Experts of a small language model.
Experts: 2 picks a token, a softmax router.
Below are experts of layer 4 (counted from 0) of a mixture-of-experts language model. Rows are named router (the router's row for the expert), gate (a neuron's input weights, with its number), up (a neuron's input weights, with its number), down (a neuron's output weights, with its number) and show model dimensions 0-223. Each number is 128 + 32 x the weight over its row's rms, rounded and kept within 0 to 255. Numbers have three digits each.
After each expert's rows: a language model's description of what the expert responds to; "comes before" lists some tokens at least twice as common just after its tokens as in all text. This comes from a sample of Wikipedia text that the model never trained on. Tokens count by the router's weight.

# expert 31
router:152100160186157129119132186170148135130128160144113176127131158140124117111145166110139080152129083130138111117114147118127104159044139120133174148126168092082140090186172128126092078187128141060129161146153082179103102180129104102141109154071182074154113157129076038138121098161165121120110103149144131119127075114169152098133160137179136076148185090177144110072121124094199170178159140110145118096122085150165104133157130161103144099112185068115097112082136116104099088145176180183135081129142088086090084141118140161128075069153151149123160150087082191088130168033105121157089108110151095142098104138155097084092158184112133096115125130120118138117104104128108157145123
gate5:137107120118087140102166153032097174116179165138130154194128187093152159056119097119159171214122132097109107148125152090115115123189176139135108082135151110105160146136147081112138110181192129131117077101080143149086116176112102092096130094119145143206125134134144116137078091117153107108099119154106104134161078117131116091170108110125083065138193149116130069128135148137109114216122154118116146124154113114085078140183155137132178117091125173132152123097069118160148110116142150196109082128171071100097184142132154094133131145135124127126148148094083112143136174153153128107085123136059164149161089100140165138102165100144189178149110221124107192151108133154146149099129
up5:186108074112127087171106188091061190108150140081120118132147105145186152125137141177124080153128193088136112137165127130126178155151133126108151138146103121114094096115150126163144095118176108101148154133120089063096094038126166073084147109133096146182133084188071146080181152071119142145099095073101181115109141195164116157184118093084119094132183087093096093106155109121138181111157143134098132098142108118150120097150127165133108129131133142196078124081076124120198173112097143152138124169143092110146181114176115045084120112150163138167097105130131128140097110071160108134128130120137098113132150152126118134090127138165068148136131190164062145156169155097139094148157
down5:135119184112172128107136097166132138106081144148157070123166140128142139106132117115172102166097086227137143121090137112139166095129066118118122123172075133169200096156117153161157076144080097143122215140164160093124121143137169124156113131160108122075123191117091096155174191088140140119109163126108074119141195146133115072131119100113071161111103117142076174083126120143122144089073090071147089108110097143131073139069115092138091149186177121107126089119114112091156096141164088099153132109184211163109091139107107137113123151127133119166059161142107108092114092088129168085102179190138153080082092130152124121064143147116126109119120126090167111146129096193089123103126
gate6:141142148125078102166090101061099093106086113145170100144144119153170099135218088097111198144165101195128134101131142162134103121148200143188143189160119109111151126079130152104086139138112112161153116161152094082193114036123096125053178163143159092070120141152114133125135150171122188082122134132098073102176119118114129122127145138155114061112091155120090095084119170150186156104135129127153170137175119142083106133167167098143112167132095094040136156101121065089132200134122109130106170176144115169098133157159084106112149111119116116143122119108178186162084171135114146185125165084070123127119127135078124115141120189107177159160147115104113131103134113134104124101106
up6:126128108128141137128091124109172107135114172088144122125097103159141142101084144145175130093133093200090192066134075180148080110123179154150122160114098099126131098135087164105104078120101148153130061096107097114182160098131089115127177141113048150120137158135082127097089138124110126159126090102086111117113162107080116085166149102128086094132159098162132124133196135141108168126095149132162067117159123116066119191204132155107071133118094093080115119124135167074123121145111187185140100113145122096069079151141106110110107137209151142193165168094156132200153138128098124182119074128105135042152145161140057146159117142092089126113109056123109152134148185108123111105134
down6:177100107130158141141101087110135125151118146129084134165097189133158089058114109087112049178067132126126104105090153104156126108159098128157116099092149146109129130135120099142125147167177111159099181130157103134126116091190191140154070116128180154127121112165128158137094081136167051141125081100171110129149092092164099177150100161156134166146130115092133175081111116161077077177083130110153101120080145147133147125082139091092106142067184096153151129145114181120135131110162166186151171114184142165159085115147178197081163147135178084112172178152115103116186154153093102176109169124098124102094099144085156137109154106142107103138151089085131130191071138102129148209150
gate7:180131098089137135117137146092072139130107095179136077160111110052104119127144106123168165119187106132132096156055130157178148154125116119132104044167110092115178093142092186121095149122196131153158072129144104121150160044097142108093166152127128140149045133155110124130161103091178117088157122105130139099079131181130070148103121112140135116051127152115120128109130146116142160159147118098089107105135131134109142179077120089080226156149156117094104097094172125118106098086131122127164074135166143143112136110083067209157056109109159137085175132138087118082097139134137173106073122082125119133124171128101102152161141149053124106151168144064085111140117096130131104109150
up7:181181142163096131121147126135131121138126056117163122113116137096096101128065125168153116100122108135180109212116141103113206141154121109117111051157143087154124117145099130139156143148179106118134114162165146157188135133100106081187110150126060165149098145166140168106105093094152120121184106126131087124062116096139125157123119125129116115122169163132102167111128104150156103116134213129175111082078059133131128126130112081080194134083120092173108108159138130123078137147113111090194059109093126169112145062082141164171146131104106139116091132132090092156046128075092144118154158095127106108156108109028117163092130119109155101161150147062128152182092151144119057108119
down7:106110128128099112107118114115100214169029207093102069118146109148163161138155078128108063149119155110111146123144151147139078104135162133108147132118149102078123120094102122135178147106059072135150107196141069111112132181101173117099088101111121127142140127143177165179186183133094190143092106079126166135066180159158161117129167124097172115175101102095122133142137119133079150149128148082173051108159122141157092118051135099138122076110168097114089095170096141173116123145149158138132104120054090129094097140166175130109166112110108149143148104114106127106076116116091083149142143154164049150049141135115132102117166165108125116177060128142144120118120146146114128161140
Conjunctions and commas
comes before: " and", " the", " but", " a", " which", " he"

# expert 11
router:179118109104067145099153083174089152156076101135158121089141091141138115141102094122133133131126074150154116159122120145097130104128152070187095087162094178138146149147131080159162112117157126140119098150131044166183178162135155163144083113111111116166152108104108139128144100118103126109137155125175123114143146114105110170132146132150076143114095085125101113149125126154178172126100162147127122144131097104111141144115153124109149196143134112105104136192117176168142198109172095121185155139077145130169125136079091124137145083111114106165137104152124089183145125133167164140154147182118161113169217120188130091255101185150098168090192089069108152165170068106130189175131
gate3:151078130170139133052055137123147131100116130149110125105110087104102127121176138153128126118137160147133131123087107151070098096135126081124145185133144128154082122093155091131160091079106080167093132068137109129092111170144166101099045115075114108127073145083077128123131118152101098117075196121165094082182140106079160167171101117150072133157152143105118145209131148178158151135102147156077177132147108143080137111129128164127121119102149129118094119047106126096112091122156158085108157127138092104095148108156134114135159109146169144113116115138064154133124108074138188049065094163124113191054123178116130154178128151173182084126173077150135139163118120161161169171178
up3:156141161177105116138129073106143120148142109101093075137147094101122110124112191142110184180116068128159116129135133180116087125150067136136116080113074081125151124115122165099134141138145132175140163146141136176152116085134056142114125145090075118141077107099081108139164134139131166151103171124170117150163088088077104091039129120101129100173090085067160173117126132170068119168125153121131147135123183085093116111137146173084079116092129143208139116074040172157106124117109149187147096100084097068101144112127128129147160107139078141150154135114097132166139051127094125066086195151121163097091120125124101199157150104122184138103190149133150133143095107182126157137156
down3:177121152169162112127117162139110077142130158141172150123116097135132173159204145172157152137170109103091127073124104128161158115067163132099156106108111092160143187104109129135144118127113110135122097116090176154119145124035133158129114113153112142160133187120177102146139104080076131082094141125114103124106141144129111124089077092068108144184083130098128149120169135167154125136107081018114137127144137128124106169131144166124078153089114129128077090102118158088113112051097074168112079156142149126113112155159082095107104120088103096027167125125159107143135070051075184151120142110104168093113121055081108138147149148156188134130091153083089168164160121198118148119139
gate4:161092166112126132121123135135110151142167115094095170127103174129043131168127121142124107082105106142152166124083117092127129113062083110107072154080123170152109106135114090127130148117135090099172159094099098158136179103120137152113104149175165131197061123173131125097072133102141125143136193132138097144090073193129133109178146155167164137129153119157175152136129124184179147176095146134111157147117217150084098120101178147163099154167164131124057115129171105142087118103113144165078128146121074116086105157145057095153142099053116124166142110162086096139134112149147130104123133071145010203114159131173162103130138220120170136109116123083142128146110157159124145126123
up4:204134130160151081094093164112112109173121087155127135067156196121128124161143118181131127061104179126143185108028099109112142120147157167062128088186055148125176152199076044166128107085114101166134118117168183188186135135118105160132079126095169160151109070145098100123162157131190118184107127098112119136133089185149109171104147114132104173164144112133131098092148123154139136102080079133119135129159171153109144163134110161146128123155164134101091084106095132137070143131139113153127116084127189121168181116112094153157125119068147146111070108121111102167088106137131144202151142127171108149111163098105108123155166159133143082116097125140100112127120125190095175135117
down4:092135130133114133158176161097109150114151123091097108175167120159142147122094151107098108176074076180142179092109165112184145132140131104138096143122127036141197170106127093183150125151129175143072135161169155144165127085132109078174119158112122197108148120067078085161078165143119104142159149121133109132112136055040100132148143121130101164142127137134138163111146119194164158184095205077070157106159168092103112119147102105124116079086111083143096145069143134120135182134130153144140121128126132093095131123126159156130148117130144127131164161103091080119084129202049169171081075168134083082155138118108098125104120122123090107145144199093141105143117144122129174071169
gate5:202093059116170121143130169136067123118122150101206094136176098108144106138125088187112117163072170138184094112183132127166205120111180128127114126115171182150153098117065129160104118164131087104141181154146145178134086122120148113084134115146124116082159136144169150151069134137119154133157166182119184125165098140157141150123084203074164126105113149164142188115135170141104182129116086182073138094136160074167169075136123141164130152116144116164142160091178131129120123126090099115137123163149208108148107111073103112089084167156119100135068122138130135159085123099091137176081106163101129174176136163087121146187087159099159131081103111164131096131148107113114122157084
up5:152134122045155116127122151134048140163105104144132076130114104218144096103162123121111135117128169140117103119152111118096087105126068129116159139158114102160147134102054090089110142170179133122129150165108095141084145093124070066102091099142179086138144069201133127201131156085166116177123158150183147131124120067136150161115105115185146152081148148168052114100073125114085132186129107124178089125144120143138120061108139163110148154124155112195107141093073139066109143109072114123121140178127146198080138161114145143179134154146151102134091104087115181124138140171140108108131122178125121149128089195158128102163085107128106156122070137162167112200136084110140095151126
down5:113149138066150198151133129127078074131105107144123109080134142113091123135151091138164151132100114181133191096080146152135101142146112093119149153123130070073072103138128100118130134117168121152104089100097079146118103141152119133169106186095177106106125148084111120102172088077118061151109131135073177162082156164131157143142190115149162140098098109164099138137072089097121162182171104190110072096132145114128074155106082069122116120120105119132134151066162153193138092123121152131104098116145165117124093127141074141119111144158119152107146198013089135179151165152130052141079089132133132126045146112157111088129071191136145106109090099101162089100165150162120137147109
Coordinates and infobox numbers
comes before: "-", "\n", "|", "°N", "′", "="

# expert 8
router:063085076146202152124172150135131173133114148094084187120148172106201109108134169063120163136109135137119123142092120120157097145156135103120165119091135135165131104138153123115149081127160118092085169141091122101114158118162056104155206136133139138096076170164118054119100133111084090124131039128145137107076102124165145147069179177163142056141177147146108117111105105153168125147127092136102101104127146134118100168140159199123141094147113157084054122086109116056148121074069159181099148139162115128123138144133127110193127096135128085100120156150159209125158129119094156171165077143142081146145086130154126150136138070091117091127144122120090078163114182124137114181105
gate5:148086105116145145111183110115171092079082137108142139175161138123132100125084159042100181158117207110146130152112097051126110122184109125105113140103070153115138099132105128089079107132109145128109153126097092133091105169142134160160059158104209154120144123129022161168104160098128108115090145091144099161110087156085103136087112145115103123158122129168139103126106110128075136145140121141118170127150171127092139133146094197158140134143077161130083106126088130086192151115045152181200097073146147169075177123116127147184170154176115118098115102108186136155112146121060110110123151155203165158111139094117126172122140165068099122113160102124181086117126117144141115121098
up5:154134133104085067112105175150102116101151137159093113169119095101106110155144102101081147114140145113140112126184089179133123078157074139114172168162134156132161133098125086136164100104097160148156093101161102080157151150151116133128110107104120124132143110124139110073130116109163111186077154171176174078136157185177079114128141124156176084191165104154131160110154126139072159146196103111079098058171139119219097109150110142206173122104115169112108087173178135149132136167125127099141149135125127171198067131143143146102120125095107122132166149162122141071088074130076175205163115118072079101165103094100179125118138135183180120158128121164088166149078097136127182108143
down5:147115143157103154101161173162166183074131047114154158080079050116127201156057146183153085120190111140182116092116131111160142166147175125161107132089142119143066142130110133141158112138182090083139124120133144052161132125173121088135160120159129125105139105095149175123142080131118143150125144131120083133126116108106179102161098146088073081155130184132146122100088108161143156057131164040162153141109081160094156144111147151139149149143146081125109141084126084135148069131172172103107124166113103126078146070070085099125127115122067188104111164106134168155149066124153145124101095168103156125086137155115106158096157082108134122168089054092134120125188101135123158141143
gate6:182130135150088124159159111132121169127153084099134141135090144162143086068061051073104101092122161175078162150097115177083121124077157120174111110123103155113118176063146106118105166121158115118173153094168058103154141182132094118132106146098131114179145121143160048150112078116159145137078169083124069107076090133149128167111151120177112111213109129149142121143172117139177170180120122100115159173127114165089106114094100090123158111122157179093063120126157124123150180128114162138157175119118082088135103117146052117100175135153129150129094089061115181155107163110081081150156156125120153125123114147125160167055115112169092132141112067080160143128140135196143118140122
up6:099152087114202116172150100148131139141165119123125109099128185177165157108109101123104101205105151115092141122155112144101105130163127137122148129171094110148151138153147100152174143125116165080160123123160054126151194166116094164094088200121101114129132134166114118145111127046155179104097144084141149133135149154189064132188203142132116103151065146078153052171132116129096077171081099092109143154115156128111133147150085207151133135104110134086099147130171098132184143180100119158151119129118105129104177147130108115132128110121084118148136134118126093037148133179123142070055169124094119078098175151081152124170128126132083091143121126058105102145109101149203100108083
down6:107157126096191152141124144083128121111084140146146095120130166087174135154154158125157205140118147162083121124175136106123165179151117134135054180091066138091075141154095062112108125133080185151126154134049171127124144116105104106134102116160169170092123126114082166144150129141170099086187130154166166206165166145078136104098124112115115125082136174219102115134139150135129190100127141066172136134152115140099165150147149122131115135115103084162116098178183113063108137110182118146154092116107058167150104115098164129170099106143091103155133145199156137120164120136162152188147127164149085136152162137126124087074144097134189114134120203099118171077123182125111099121165
gate7:138092141031151091110175157082077130139130127135147174122196122104144126118100089108138123154122101146158143141122077193198066115125140105112094112188150079071160107119137150092148089114125119124092131141064133157119123170175105138091140085122169128089129099064106142132098098149086114127108145135142118105134083156184155117074157190127133135182184121135139057102119104102151161080114105154148108138090132102103120156174162168128176112104167129134077102111155116156070165099141087159099133131161070062135109151180089153112060087084131096116105126113181154103093084150136169135132119149161102112116102102117070093174179125157178122124107183137071139060174162080110145122117
up7:134127135193208080117166111183139156115212085057076168199104130069121155093167187133131196171168111117127129117087146117161193177127104161108099169151175134147104105167093170103140133158100164140129159094102138098082115077080164087148090111112153135041123162140138108090170097137145115136099084160093088175114140105138110139118162146142111114130119120083120144104114105137131091140139079140078138118148121159143106109187179191105121122137149081122132154125072124099150095083099146094077105119135146124114116162143120108052115169102066145133147139149124090113153119089146145118120046140072137132165174152153110149052133103109090152098121140088179111110069159142136129152140
down7:161072101083111171121124120140153195101132112120118096049169064154091142157091139157134091108118161142149127139121136051119120122147171124154147113085108167115106197148156097138106217175161129131171122101179167077123147178155143133154104179102126128097152161133087124169188108104110172204084117088126105115132120160136151116144105112133186141144113154153108170133174111165132143141116084056131113111156133135168131116089170110112088111162101122167102131155124093128157076112124209131134120132117142180122162091133100142118208188033127130141114090108132149175153150118119077143062122170123143143098127112099149093083140156119143092086070063102160121137176065117150148097087
Clause-linking words
comes before: " the", " he", " it", " they", " she", " was"

# expert 18
router:169175101104122081108116115154108182085086179129122093105089092075131076118146118103115080116144097162107106132140136143081129103114129145157146067152136135170147164144138105132141097134173099132099126153164065157160119100097093140146120091119133146117114065136078127146131106092095060147163125123144113147090125169148133203103096145131103164081105119106112142149120142166143109112102126125165104081158069075161161161072112109086122196103072128177105164161155174128170115111162119061150111083128105119155103169076114162113189118188172104130096075150095069187111155186118157097101141196157173176152110083139120151135067170177121185099096144121146147103168140185096089171082
gate4:056165109045124194130160114169115121146135210140172138161157123160092123129069161150156097113137117160120145089138140130142134112164152119114121131132174188095164113191142129110143122159121083147197085112082090127073135079146119159107123145171152084149153096139151136099080166086105099090178073061151126145115154089121178139139155130148181138131118137112100167075130145099169056149162184106120140065145135123120156090123101076140132153120137108100111087183082138101131164117234116146156142115103135134137163125132146038104104125131111086120094128079134120117113142101111092132163205103116116122085120116091066143135106092154132212093127096121139107062087144131100148104102
up4:120113171091121116053122138132132135151114157176135082049147133145141083117133122141128126101069078102145139077148121182146133147126125127145125122129175168105116146110113164101176105151154086092064134146108120094103143094153101148162080083121096141137109123123157223154081103089071087169101080091205069056146147123142128127166107138127101070150195108103136168103139104109187108127173156153221183131112120159154136067104096142139158131151153166106093126139047112101170153135161118115147135147105099093127124142176081118122147130164099116131135107099107084103133117054148085216078181163149111131088132076122094084114149095096153151155142107088143161100103153144154151148098
down4:158060135128121162124125101096154166102092155197157075090130135123099143155164107162112129128099072080166120144120198178108107157139102150135104134092152159098139154126108081110131087142132094130100112132155078121075086180125165112147102114127086145145096147107094134137145106085078198081097143159177174119130117106090103151154111134097137158159120140139142098089116178155107100161125152029108123110181165097140094173089088118120120091100128144145145089180151091201183147126105138153194121153104145136108088177139160109092133194158155153071108096160126105139141134106161127157065196144095104109111123184133102187082091123116111131109110153061125154158138078142119145242138
gate5:158144148131145155161156131113127164151112144147124161097130053107154129152130113068145149133163139144128087084140061100119181126098139128131157062174192171191100153120063136135153157105191114168165156136156193120111151142132151145126121155186133085137115154099112175143103110175139119129152077073126089134212157110155104112130090129179110130112096084143061109172099082147099103073103161179144165104155125105105144158138131068160088067133180099175064097100054164096128182147125184174145119118105098130137144136032136128091153132127112123133141145102150152134115090127178083129119090093201133119104099112117130136147112154156182152058173117095127116094120122120161069127109
up5:186093136084097161163105160074156141140118127162116180094154075088134102129104177085131109118149145135138058149145108106117129115051171096151143096127173140128155190168141123095072114161118168182111157165125075150191108110104050125055116125150087144127121147094063112148077091106089106183101106084154104198126150063109094133144085085159089116076117097124154134095137218149118121174082089126104168125116084095159139136175150111111074107132154176143081160142142093124153140122118110122149140095147181182121135138166112133189136173096122079176153090133072123116141156102148144121142165114120132144078154114167146069144161143094113169115129124110150075098138113127073112097168
down5:092089112097130146118131146137138153196097143136210131135162137104118097175123127117142132143081065078156145137123121081100178142093120152115088074131134112111078184115154184139166151116119092147088135155187161134120196123121088075118132166108118119027202083128115140085127137096101122093138128160099131065144115150147152091134134074106151059150069138101105145149120137126119157155184089138133141104172096109128131146098122179143136107100118125130183089073117107140080199135127161093150100101127108063182197079152127085124125096093139145080159122059110169100092125111143092091059161122118138120105091094166148143120172159156133148157174089188124150081097090178153115117097
gate6:068121079138066110139089155076156145148064120125210125164072197141169107131133068098141090108121149141130105198158142132109173096113125161173180149167157145104129091137172152112080131116097134144156190128119106133064142136109130103097120168182120122098104128163128163117105099184059074108051141138154159142117144159173172152123156151171163117080134144127119090160186109113148134090124194127091157117122111130104101115148113129146082126150064113130194090134126106089197115140201154152141113136139125090191123133112146183086120114172168101137102147094140114202132165085099142131130099146213132111136119072160158161151085159136094135094164162133094108132137099073111127123113
up6:083167118116079130151097152117147091105125200130101104114143139126094081156109165180154107088121171124139113168151161119148163130159134099183179137177066063038128155134160131118119091123161118110127177141056075090134126111085136077157063143199128122114162112153114089140153177135046135127097073136118179108080122213132120087148118153133120122122115157094190091138108106097116104117143113157079127082119140053140119129180100168133146187119145091106170118150153092098097126059132157155171173171117131072119087107118122103105126078162130134118087172135104129142171074119121158114132146129171200107126148072147147102121092072141143143148061115150123164131113113154166167134131
down6:141092113107178089074154127125125158095123140156150177183080149153172155094114117120123120102110152162109098112185126132078202128130100104114114112146168151193110127182115092147101053157144155129181071147130135186116090118155139180144147121162094149104119154119170127114123128084130130137123057128099155199121098126138167063088116146134116130137149198125117105175152123127091108195119080113095162119119133073082132155128112137110162055215142117112129170144161126117147135143119110084107134069094120119067095137147116147114099110125138110080080174130118147126138087118118189087138166070046126098110178102157100060111163130119115092140159198095188143101132060091162093112102
Measurements and table numbers
comes before: " |", ";", "°", " /", ".5", ".3"

# expert 15
router:137116122168160094082138102097122178139124139116178130145192147102137141102132128083125155125082149143115142174092097135100127115073177085170117170160139137206109090077098121039188057176145171124111170111128107097067116107154159062092165160169137145099097166133136108155124126121145080148122066127138146146146156119195110121175177158082155136166164124114158126110074124118194115174181154149067119161090153157144124148178116207147085084132152174131111074104066162127114143156153059141117082181113129116152117114128129132114090083113124136133113129096097166106157154091134162140135092117143110095162144097163189063140164098165153135122126109103168111161139157134151188151179
gate1:123103150074136093124080134044176100171130125140176089107136128165085120147178132136093139121128141174129115072146153131197141125135108151148117170192106099182144104176082085116146134145104119117122128144116093146128102068126114161138136089151144153096114100138084182166106072110145165146160202110182116180191196121097136106179158146098087093137145088185185141073119200110152133137104159147207092139141126148134108116111099086132158181138123171161127161155116095116089162132100103119115130160149085113153160133142167119047139113103164141143134103157126102125123073140129086132136154137166147154119094159207110147113148080174179103105181109084159065162141127148082151184083
up1:131110109105128082176084078093168142144116129149147129134131096153177122114159103120125127067159177137134142128136090130122110093181148131129146153194089149126130153120060091080099129147135101172051148090177127168178102090139098161108183140119152135084168154139124158125100072152084102189188228162164096150111101147106096175158147158095069130131186100173160140104146158118141154123096180134187082156167132165057081111153177139140160141105126168117145160116130137116103145157078073057099126078105127113113180158137100148145162114127182153125147135177127137066134115160134081118128100133147158117122112127153117138131135090183129111116113239089087101129188122133143142152093
down1:103149160108136137153175165089133064107157141137165104150111099165135137095105158130063167178120117093175135083112142123118115146122122144110143154150108136173172137188181109214144105188123106083186123212081198135109142153135153121155113186116117140180131120181155171158159110136148084129126086126150090143122214145115057092085126138171152138092165141110164132108166089112181113124083149137081083099160149134118127168095175152059084159142170099115097112159139142095119091121197135108083118085159143131116094168156135159134171130138140113175144068145126088078149096181161179128167086149114170144159133111165137154128155073096157074156133141163094137125099118176110145156087
gate2:135130132105086130097112155145161161131047102116168106135069125067120082136114108094132135132134149154110129181160134128112151070086127119080189159111107127103092161111113136127105090074117094118117119115168153160163141068130184111142075152124161163138080127151192130089085121124128137081140167146089156101135161101026070077078084096120097132171109154045167147076091114127137139160108166135085173111100109079116141165112075134088150115158146090116123148150170086115155108063113116141139164093134106117175145097132129077129119078136144083143077114095114086126086163062071127084109131115146177145169125169131169166156154163117160086126107098080133129105141062054108117177145
up2:081093138050086146176148153164140120130144090171079139111089144124071096099112150132126140097095068125107113127139177124148150154106086149054188169077107096110093167206137140166104131120122103138132073107128192135168138126169115094128157151088142142109131101152152095129079105121128100086123101089067148184146047105104173050085146087109129129108159173101119093060096149128137071080147134096125127178105062117147120097123148117087074127140093113144191105135179108109142105113131137127086142121188115107131150075097162138114079145166110093088137115113127129176075115130111129080087148112108132162162144184097109144167082168145137168124051115152097149157086125138071165126141
down2:141168161141126053151042142105131095169114124110172075170143128152087139129149124141101091113173136077126159167064138145138153093111074136092115134159177100101136134099160177100188075167169123164121125101132090122109091162086112144115108159202090147126159130104094141142164168116087142129167105127136144142164128161128156215116201119114148093099141079099112144160079105171113099100079176099108161078086107105101098148112181148116085120111145131108115142124126166139119157089128070105110134172175080135137119156160158150075133114149207140088173162169149119116133140110144131146146086136145175149164080116197152120127100152181122158121140147125234144142131164114204130111190
gate3:113093132083126137140171136106149124108090075160164096104118067143115132186144100132143143078077136151190146127155085073126117160139128070093134151110121077138158150069099092087137176134212128143142077123149140139153148172125110127145149142097164114138132129106123083154152106125093145157151116111107117071079082122146080157146111117089172216193125106119125085138110131147142102120071113100150126151153175136136125128117074159144131074136106122123089151179165090094109123094081126127125064182121062132113101098126114119063170135095088146140148188082105125136148096180071146189128189180091118128142152207187099112132167094171108084060092122118132149111100099161095180139077
up3:166059097083099124122171171126177116112148136113102110092117173150125103132120098156120105117080115113153191123115135113136155107171158127143145162120121072073136171155176111146085107139164155173109097107170112133149126138185109078138092115091108076135168068102161091125136084114139088083170115078173080112113098126181166137135177134165160201186132108104201134111153156106082134087169183092109096073114122095059128124093124103126113115105074097167162085112102124119183130135157104127097157129102109134106140123126130094121067069156162108127092132108100181075161081109087156142117138205121171131124070135038154129152153154160122106116139129108039131112104132105184158161125
down3:121152145160121089105095096129123143154098114104128143137138120135158117129151151127117133104157122096104066096095164111161081029110105123149147107167179060163117085133118117110186140028115200168128159098066119149124093075123156153156159136075103127143096125185151075165100161103168083104115121156152137160148133158099120127124151144137096039105157141083126113134194127146098163132131181110098151113109190134098129190127115151148143149086101122144135117081060077150085106137137129095092091137168140092091155161133192157143136112124162036103155128123125124130087190109135120151137114135170101090175064116103161081095083160072122136141087148146213095094148122111096119108147
Prepositions after content words
comes before: " the", " a", " his", " an", " their", " its"

# expert 16
router:111160098167122153089114072116140176123112164212124129113123177102173120099111115086097169140185138080095093162143137141126149088098178153082105141131162110163096090150127116076179044156164125109120118136051146174088119169143112158124194142183172140111163143132132148148144110178139147172109082116146155124098104153182153165183187112160154146122137194161126138110075168152118136099096091141143157120125160165134087102180103195136055102081133149110152081113117151126161093166159146121127144138122113147147142089083159184107146098134093103153136161124141129148125073090148089086148079084140108141114131133121139059100144107088138203089188121142141124113087082159103208128166
gate2:070098078127097109187112105140116105083081152109139119150086136120141123124213140177150115104080138139172165158123159163130091194192079156087170143147163187087105101077139082118072164124124100171109117111139162101187144130143179093104158142118147193120091110123113171129166102106106090115149045111133132143138149121162097118109075125206130144127178089179161082155145125155175148140109151143125140086170124154108215130127094168116113175062162120101174110148104108162131164147172142111130116152126108127142120118095131122124169158125148192157169156149150122074111153119063127111137153183101128165110131085106119104117145069065155154067148138081077094115095100091116134165093
up2:129135165088124044120142069172153103125093127114113159129182151135112154114037165127144116101098020186117127115083170140078159174160088116057107129206166118116126124110144130113125070140139098123128139106132170145112149135133134184098134093130122131095099100145169132142118144174122094116085127126067157140190148150132179096121129124161128162132104129117140160150102164121194086153137126156147099119087099159099146142108093126173172149131114110156139118131100163139110079078182152182120112172175143094119093097129098191087063125163104116169114185084130140158057141126170102093170130122118113095139099145191181144020085118137127123047129131126157106153119115108129099122139
down2:164174150113122115116152140137129125123148165118124144165084189111105133103119112082184160125120135068051143120121156096111181163151070122139150118131137147129120133147131055171150119135112115121146094154113150126101167157106128121110170135136180116092110151158093175157122171088109135149109149162092131120109119144114140160163149141086127162183143170134154095158091165164164101150105060049188107152161088126133061160106152131147113104088168095134185109214113118093134089094129137201119177085165050178127100090139147120029163131108122060112125165143151141169091181105130091124112076199065113170061140144184147155120121116143119166098126131121081124162128117117109184133095
gate3:114141108040108113107100108115165122157104148126168113096152167119081144105129079109144121136167101118077101101133108128127121156106112156100136094119140097161079059142121163099157069117112074130094138064147111176108114130138160107093104176087097159119123063069170164136148133103105145113121185135053072158092152112152093205124117119100142142059143139140128084140106098080095109115097102100117101123184112150065140137122164165090139160082111159090171024133101125059144122121111120161112171164203108114162152093115142095142121166155127140161098126122170146086083156173137080190133143150152112131060141122156074137093145109101154137076128110114087116126112177162151098049160
up3:093161122129092154090115176092126102093181079092099124093068099170157182095150067092134129114084121151075139083131067179181128118196186132121120116108154113115152129104134146111164170095117150138156166132108173132115109165156114146097117118126161090137178131102127130147185105166126119109164179069127129119162129080165162147116142122134124099135175158156186082187138133116099144124145147146061086060098088132114073175148143137236163158122101153085151092100115092154127063166121127089160068094123085139124103118131106178141158089213172125154125146072104117099125099161110146143100119185160106159092142110128098169188169113149147103129103111104092143097137118112134059156140
down3:112122095137123084158155118160125165160064187152126157164112135109148125098106136125089164170088143135104181091106127189114157160089079111120150080105107093165120169134095102090127150058139182156112117128110116096181149126097080115129136134082158159142094061073130110151168150134162089102100079154182151166160104133103117078096160053185099099092106137109116159160118099096148096164144116114193108111158145107157160099141039099149131137108147132169095119169157123170095130091130095063099106096122204080123159149139165174135102077123120127113156129131120160185164123128129075062090196091112112086144113123075143099174128108105097104135173135180184107169135111140092075152104
gate4:142112091150094145151146109116099108144083111142125123172134166097160119109132195165160167140151163130176049129133109089114118129137136093155117132126094124134143115123075131122150092080067099102085148143139124145181086157087141150107112076118095162121169127145128120166120103135089186100084157164097120095098144106089147152094151128106141073167153122089091117074091085169101101182176096131093118147062178185165132107136189085082159138179185157129152123183135173136126075106068141137123071125127120115119110131068106148138151122087098164146200200180120102136109116089138204168128090058089186152148076124151171113132157121110138160109106159125153185098190117114110126086182
up4:176125082130070139090131149103136124087117075155104174076093128113158073128090153114125165111154170072116099086103113102144090089106150126049150166130140105072157091153111136146147141104110174172128130065148129130157103156138146107134144163135123105109155097128129055102158121137130137128115054126143108137095215116128079148090103113115164111106145114159112137146121148136098167111101116144123147151151210062088120136177171153125138206084154152131134172150103042169101123130142090094127138123170126116140100072100139174160129156126108159150159118112155088126049172037133127142131071109139120115131178101169171045118148161149106136152068086109120186050139173114109123134126
down4:133135151102164112095139127091114193094109113126118054172166167101145169108126111140147189095127088076138113165141138103155135152211153084099094132117060111129146126088116134094217125137096114097066102126149150150081167075122135119138114110116151092074110176202119163173107109178135178146143180117186167073128129139075091157118091103156104139127109138132104122110122156142120207154119158094136139182113129058182109085065166095120154137120150073113126114097167095118116155087133129137193177118143100125151065176133105137119192132134091143146116117134148091133107131113188118153092088167117171148103100195125123098133143126168112179142153132120033105145083157131156126167133
Auxiliary and main verbs
comes before: " a", " to", " the", " in", " not", " been"